Experts of a small language model: a sigmoid router, 5389 steps.
Below are experts of layer 5 (counted from 0) of a mixture-of-experts language model. Rows are named router (the router's row for the expert), up (a neuron's input weights, with its number), down (a neuron's output weights, with its number) and show model dimensions 0-159. Each number is 128 + 24 x the weight over its row's rms, rounded and kept within 0 to 255. Numbers have three digits each.
Before each expert's rows: "comes after" lists some tokens at least twice as common just before its tokens as in all text. This comes from a sample of Wikipedia text that the model never trained on. Tokens count by the router's weight.

# expert 82
comes after: " a", " the", " with", " in", " b", " of"
router:150107176107107168129148134159146112168131122145152135121139116113178146139096066125120145135139105101185115149136146152148172172130166149166123127141141103128130137104112138130080091105118107113138131151129119110115148125136139100168157163159116142121112188135151111139134108120118139128136134155115091141120108072087147110128147177128113139142132114111111114134124079155106155095052103147109085146131149123131121145110128184091145158106149129097116123165126129121146100125145122
up0:165129131121138152165096117123144138084107131105133124105132170152138085083162109155141115103100128105137086148149132163152123138083134182100068134107121137103157118103115118171104137095177143109096087091110171116109124147119157118142147158157140177102141160114134175129135127126128085087132095140122123145151147103126130147139126118143117133135103184083091131161106090148152119108121109156102087136145143100113125144144149161111148120129118161128128141158107124125150107157114141
down0:113136154117173146085131105164120096120139130110133111120153109145107105096093135135111126086103153129066142101132203096119102148123078113146155119129118144102094104139074118120139133139141156166132106079087120160155091144111116105122143120094139139141125125133102168131156142141113131134160117114132107135114118162153135122120123142128137108136102092124105116163140112136140137156138152076133105118079105124162125122088128084102143113120076118133093157164131162083095160102144130
up1:167132128162138154158115109150142109133125112122114139163131119092148163124126143140122172144186132113180099111137114158160150131139136123135089138123128104126141088112114130121147104158128107108112098165081138123152149151118135165113144131152146171152085153110167143089144126154109144150100129104147096089141148071135125161143145119150087139159153111167084154112087107132071155119102149105155137153110137125144082134099163129137127134120176097123155104183134154131129131130123130
down1:117130103162088121125099165124123153147141112116099118163194118120067126108099135118150169082121108162136131119123127124144111154140106109135099115143172164093144156097116134131133166121128080168112124143098110148157103150153115162134138169112128134144093127136085106127161136108131100160107134124158148116142128140130099141113203152165102115136158123097122102106118140105139123112142130149108148078083145131166121134075154133099144107107141102134136115125104154123123178134155153
up2:135098147131134118141121124084133112152141102116144143134070122143152113112155101186135115151095154102160100125101144129122147148124125140195107155127142137089110145155144135072161141123140090148125111157164133138127118105110109121127148145120135196130114135150120119125137091142153146120171109150109116127138103077133133136128153164107136158102146089126129085114131132136145119108114101132135126095116150084106112105158098130110100170124151146111098175105179164139131111107103199
down2:092082107118118107138114095105124144159120167102117155116092127160114168093126136100105123131098153137131128110130123123152123111097143150160091087112108096068111135159143119099107111139127079111141128118151136111157137110144101158160138076146141134095145132101136107141118153146145156079111082110116148141147089121121132122105116172126066122120110164141171120105138138122111106114119145118097110132149091154116145060101102127104095146133111092102113143162138122156116124100082107
up3:116127197122077152148140111123078130114165111154147139140144167106125142132126102155095126158151151158185099118179118130139102117108099187159142140116131126097169161122134137122118077108133104142129132091121122123117117168132099106151109116134118149114110162134119112154144118141136122150145106159125101115134092120127119111154112151093107090150100090158177111119110084150113154135080161163125121154118131148115140127079085120133174133078154109135113124143140115157142130137143141
down3:143102142084160175106113150127121164107162111125148100122128127083143126139112101179121109168131132105123158120097130120171096107143122121152091155149108140133141120072131145134170100150097152065111121127147146174145127108130149126103152108145120103127173112202160153170155127123141140145110118117090123110100143139119155125114117133137111125128152126151081088100133118098124121126142149116122148058098115116128135110143098166120166109138130105129108116111154094117116092173142131
up4:092070150148110107128149106131147118139104138130144106133125118128162130130107099127143122151142076139161103130130092137132121142152156146132121159161122135130079109144155149101139077088109117131148115128142147134131096091170129115118149127145152194140156139145155106152147160136116139152114145144119099111150119151105163120112121183084099101137156102113160148154127086167108163128126142149100171121113141165136102112107127134113168191107129064087164134132117160112099116124122120
down4:163141109155139128143132154117118144150130125146134168109117163129163057141139135117168105096083141170154170101086118116153108108129133129095147163144183136133152132126127104135070103126106093106120126131131158116139192161142103118104176110150121073128108109110145081108143124157119174131140120132135137124155113122124128167143102119137137102108125147132112131109148129162135140110136125142122130111103159150124119138111176146119099099141061106165172125137148112126165131128111175
up5:115163122131110132147153119153103127149114088177127130130146156091131180146105077157101137142109114145153107161137139116135132121126149167112139092135170094133124142120108125098114105102149167101133130122131140110087119098120103129150113167103102163110143117166109142177125101131126152097095118147135149151115151084132075168144101143122156154112103127104093122150138101154149133128106076159153119110143083142142127113174099153147096106124116140108108157146133121161177127083141173
down5:117104166128116130146106175111113142116093115143119111083101124093138114100126165136119143090168142111134171094144128088127106117099086142131160101157125074114145125111105146140122207149151142134125121130114087138149125115128101148138101101084117142159127110131122149114128083144135112156101150150158130120165133094112119136163125067106142099139169120161113147133092108148136128152110125152174118128125127126156116151132168141130151128132098115158116176099162107172160140080132125
up6:118144162140130171115173167157136136143117122171171136124149113127112098176086119150114148118152092118119137138155129135081165142102123099172157123149140135168146132144114158108113095137117131158166121168093148131113156096151099170151129111148109112129090121145114124108083080155099138140134118160127142109119094130136109103113100142110164090207129127141111108102094106134114141080087178140119114119125126117122099132120136139113132148126111105131138076160144092131105121149119125
down6:137159152111126162123139149117151093136154170072177150134136104123094133167178112111060136115142102144105140159117136092120180156113093122171112086118140163109126109149131132128143120135139178107145112109076117104112128149103134144112124163129128134118141121133108165135126149097144116149159102140110101089152139127109144140137148140096145136091139081160145130123129152118139105151169113113124099156138127174149136078117124154098121118142143105141172124150130155182120084126111155
up7:139130216152124127145099168126139130112114141137131143119093136141094120161127076140121087121140100143144164112110146111157120128117127134168115115139098140147181087131129096156110150118138153126092118121160103150092147133104092110148137157130127109139067102077135146134129137122131119102133106135148095120142139097069179135080150137153108142154100150144107138137110113152115152116124123122121132137169171096079182148092124129101113097158149112149120103149133126125136114086131110
down7:114144135135122161133099119110098089121085097166106101169104160115110138101154137104135131126119130132098098098130125128135160132138142107151134096134093116185144131118100131146140159149159129136142107085175120102115087166166128138127082136085199181132138104108130115133114138097112121082099135140115140126109172114164130143100114173111104198130119114148138115152099104136098110149119138071108107130145126143156116104127115106108065139113128129119131141148108117122139129144116157
up8:123129106151081089124123165162145089118104132138163148149096135109148139137101194108092157150079162134106107160122126103126099114141153117118147140146148116147138115111125108111126089133095156089129135082134184057130113136161128118169132090120162100128126112105150132134127111130135125074100149164112114114090121101109162117123094151118122122101132130113142158114157128142120170065162144160122160117117174128115125143116121160116142139151120151129105132112115109118188127107122138
down8:140107106143130086088175143150092095127122183130155115086109110112102111092158137143117094141134119124136134107128120131086095130139142105122127157160119106122137122149131118095099096136144119159129076142166134117146163183103163129147118147160144147112144126078150105119130119134142137111173076120070110120119154136117157144155084105129144116115110108117130131121157078168086109076119136114091132126135111094100129127119100164093122133099108139192132114128124152094127116129103126
up9:127103107098158122157117097102121140135157094149120108112094152132158101144142150105122115158157151083140158179121184163093163129117130107117110127115132099101116132138118122118127105173111169105119124121094149104147161117141156125139156152107119103164097155087138089077160145101137117113098152116130099156112128136145097100164116116099122133120117097100129108123115139159098117131128133146144074137158173142130181165131146144135107140107137110114092112137100127078101092141164083
down9:096155154080140145112143130154133134127158071148127140140109130147154121110125138077160117100124143157124117148156131133119105089136123099076098165100143120099122125148117147135138114164150110113170103098125150140166158099184115123090130129104147106135085133154141107122123109131100125107142090152116137160110144142115078115139155133125164121146124169172109104094112122098145139155119139115147071079104130117135154124177174142141125150130139153112139048131136151109099128113139121
up10:104093164109136092120089143118157095118137139116113127120116093093163129104114093153091139130127119115127118135141132120135187137118161167137128082148157137147138125147115085160151140107107123083104158146131121052101142090113125108113127135159148133140119140139118109141133104118132121153137103130145086168112104131115124123110138096136115161124129143137036104137100118187113112147121133154163059088135127134124089119133094130131112103147142168116130135155097126079128147129143130
down10:112102137140109116148166132157162106143109170128128154130086137135119164112124110134087170098154145149111114112109104157100103105105116100104155103139122142131121146111140139144139154130093099092136145118117152108097157088089142173151133166092165094156087115107141122171170105106110104084126128141143102140133112146125148141129119107137161094087141113129132156168122146128170130122150100164141122136160096099173157128166150180168087139090117113101125156094138125130153160134137134
up11:127113169116139152118152151128131153131156172161084138118182142109127133115091133144154132136103104114118134145128122088086116145123132125084148092151141105150094119167145115122079178119142115169114187122146123146088140156106155130138124121157120149108103160149087145142147124098117129097139101119159112148174154103095139123122118184103143143146080111166162113137157109155153145126102094143118144146092137175134133155147096146129172162166116104099139155147117137126132150123142108
down11:126100142098119132140165132119157095132132143114156105116165145085156110127161142091118145128132153122121116087144169108117116115155159102119075146113185127145110108122152133089110138144155166118140174123154125141112114134113166107102094145150123156120102158137109145127143123141131126163192154070152116165097179118136106113131093186140116107089127147133133155160113137118120117082114101124127157149155168117138150126158133127120130123128117143088137117072114096081155140110154147
up12:107125166102101109114101105121154109164093155154173169129154117125132133095085116145124125089096134147159125131131117133126120151155083130126136151131156124159147136113083144129156087142101125097123115143147111126100089134125157117111118153136190146103091192098170115141140134095162083165146095127145130130159134087114120122115087099111135105101167080098138126139119119126125105162091119125102119116129103128177096116147119122145146124100148116087162136163151148104164133145147128
down12:170148117108152164156136117148165154120123139134067107116166107129122144091143128115162159129149100109139145098128129148076113144084143080066123141088120147150109148098145154128151114148127126108077156129135140112184149135128154122099113134115095116102142118114137170104148138106172154180100119112111133144126124144120112121137105117106147131162077137131132111148195103093096083176108118167125120113148149146148154137154132124113132110132165141153155144120102137146134148119114139
up13:097146114104128134148085154149113131181137153103132153146122133121157148140128149115128112100147134096163133094146109179142133129139159129164122116133107103161142130145101109134167137131114097095122103099107092114107169099143163125108187124100130134137189099103146099128114082129122115142149118136183134114121094117137113113142175145134089124154082160144141106135125116135079145103099132126149146164074157151116136153162121106091147108171170115110138122167095117133152104137117152
down13:090125151167140111121081123113114127101099131109116146110147113132093174137133153165062118113144136111162137134121158144115126119132096134130137127116122168108141149111149126151151138120138130106097143139112096117138104084118131119088096122128159136087139099145082155115091125142123063108146115116148149116133114136156160130120157110135152156122123096166137114114102153164119160119143099112116142196088146114139083136095096122098135082134147125134143177198150162150151147119146106
up14:155158114127107119117146128129192128132113079153107134115127081118161115062142107140145133099160116127124122129117123165172108097154167103139114135084089127124196144135167126170111125136108119130091104145119144124134162154102121112126102121122099144113146135132179130132168120151183153109133157151138092147081119113109094113126159165133092156090132149123114121142120117130115083141095141134115096125132122161129130092113131174118123128141147120105132118145107137080177141117106170
down14:149109128140117143117089151134080128162104129109110129132141102114133135179151101161142085114111103196093102126115138160100133100141130126129147134089082121145168117115119124130149132126139115142126131124171112075086140125176078131133138146108139180119135124108123144148117099146118109089109141124121118161077105154111159111096148154159112125148114097129139138139116182126129157197072117136128157144130073149085141133115115126164131102144144138129124099114132109124093119144150105
up15:153140125107145142158134109102112118090067117118135160093102142142136141152077105124132128133130116114131124094146131101107141132106146129126164133134085104089129156116089148138130146176074147133148154130144166077125199103136109105143141138152095156144122140120115127102149124159144088130154148135141122112101053114104146139131117134135112146143145133135180082137127103129118099132082133157151154119129158121137134151064149136133091144154136145110117178132107137122133092156142170
down15:137101124112102114132153127082135107109158146147098139152142096103142190190131115127122102127155167104139168169139133161156094110195115130147118086135085149121154124134159122124130111088148143096118167115089150147167100117071141140119142123157121109142142104096120116118135130163084085148165147157106104077139128160105097119106155122111067130116147114124129117096135151111116141090137156122131125144131128138131113143136131111152094090116084134162117132118123122134099119129142115
up16:132140128126093117135113100157155084152149077117157109152099140106137104113108115159139118098157133108158169122134154162094116098115146124153155114102135110096112157156164179139140148134157130141135130152091158111128133161082187075170139143130120161150161120133143132109161159126112121138119141132083129084156103088156063090147153133084133148148157139127179142118150108145107128122107141154126145117092132143117144123143140163117114130166138139113114143118116118081141096119153123
down16:118063124157105171152137133108145112153112079117130134120105152118130118090105095129147115118182148182146114131121124145145163110117118129080136090126147129148122161145108115140162201134159146106115116111127164167128128156079120108145120118121110124139098164118151107106119143105123147075097144149155142149184110134154133130136131112117120176139137122160152112109073129125123119105127124153145180110102124117094118149157115168115129130154150164121075130116136113097115139108108091
up17:132118134143145199122160088143103150109128135121173110141178090114126103142091156119112108134144114163138142151113120140145144149138125181153111110095126133161128088156156134120090113127150145110153152127139133144114119125142166102129168117145112102117127119134139106098165130109145152126156137138153104169089138089131130114093087125070133084149110144131166089151152129126129083124157155108145132146141172152131132114115123107113147104106123105107135083126161138047092091120130136
down17:095103080150122123152093134089134139134139118153121152128079123128106126146078124120107123130145115151127134113113112111122116175146123132077102124151100105181118102111133125126138152087111140110130178188141108096141132148179105165163119142184132131138100096151125136119132091139155128111149142152147110112103127111126149121111082121108139083136106137133125091120169141148121085126093154152111090153137141136119087098151159078149152080159105103137137136135128121130108112108177159
up18:119104186140164138121111133093126130129130124115134124109162111133132109115145096134123113125106115087140103111149129162067123129161150128118147137143141128140154136165129154114164091101168110142113132145117125121179126131136108156153146143157110195106070127136142141123126084112091136160153145113122127098132162141093152145147165133131097132133101160104086128124114124155196142117147119150175098134130100140112159052115135156150126120123141101103082144165175115129130126129145107
down18:112177105105172119118142128129097160113145134100108104124160144148159166090149101103150134165122133106102132194150139130153148132107112138146094130052128098135136145142115134134112106138096156168148137102120138104095137151143141130098077117126147126164123135152120154133078136132127153118102131098132071139142137110159125130129148141124143153145137126118080136108130108100130165144152100101139157148109148135091142075118099122101130130101133092178189158105114147117148129106112165
up19:089061160114124131096128087143087148112162125116148103103151156126115101069112146117109151100151081117120109150132126136163157166162118124110133131127148140101125096117137132106150166181096124098142128153158101087148116138127181124123158111140145161119127149095131107115115138105089128143119140101134099116143108130151129093126137127136136128145126140123158170169172154154098129155118156135076124110123127174144090111103126140099117181107147115093113125104131172112092130124151102
down19:130092141158118112138175156132138089110133110134144142111109122135132118185124155126135092108138145122097109135135097161082096149119138170113145106142124109154135166098143111139113108171103111150066107163123090125155116136120118080157106121129087126112134135173166140112090097136153165149155127105121134109136141156132141110131136149172128102123164122084094171142128143120138102074166132149119149148126072089129124165095158128137099101106115158089131109123118112115144135145120168
up20:145131137135092113122152124170138089135178157122119126133108124174149182117088149120059115107136105098167158129133127139155166147144149172171106137122162143130103113072167130128126103105137119153150140142091151145124112136156123148177154137115135120123147161148100112169095140120104159183139123134113174107124103100144124118129161130141107112116151132112122137135130145124085151104136140111118085173162119119153142115099139122113141152115143157173082093130119163154148115128111162
down20:138125146127151153152162174138125179094176133084166130128141106122112094092141137159149144149135125112137146137116144108110157109124129143099086171095146131213123132096137130128185145173106144153127119140147146145102149102109145148143145114118153109135136135119127086149131108146119168151137101120151138068147117125103113116121121168166108164144094143116132124129128143114158087113109137134133105146133114121114144132125130109096133124137125097124163109109111124160089121177043129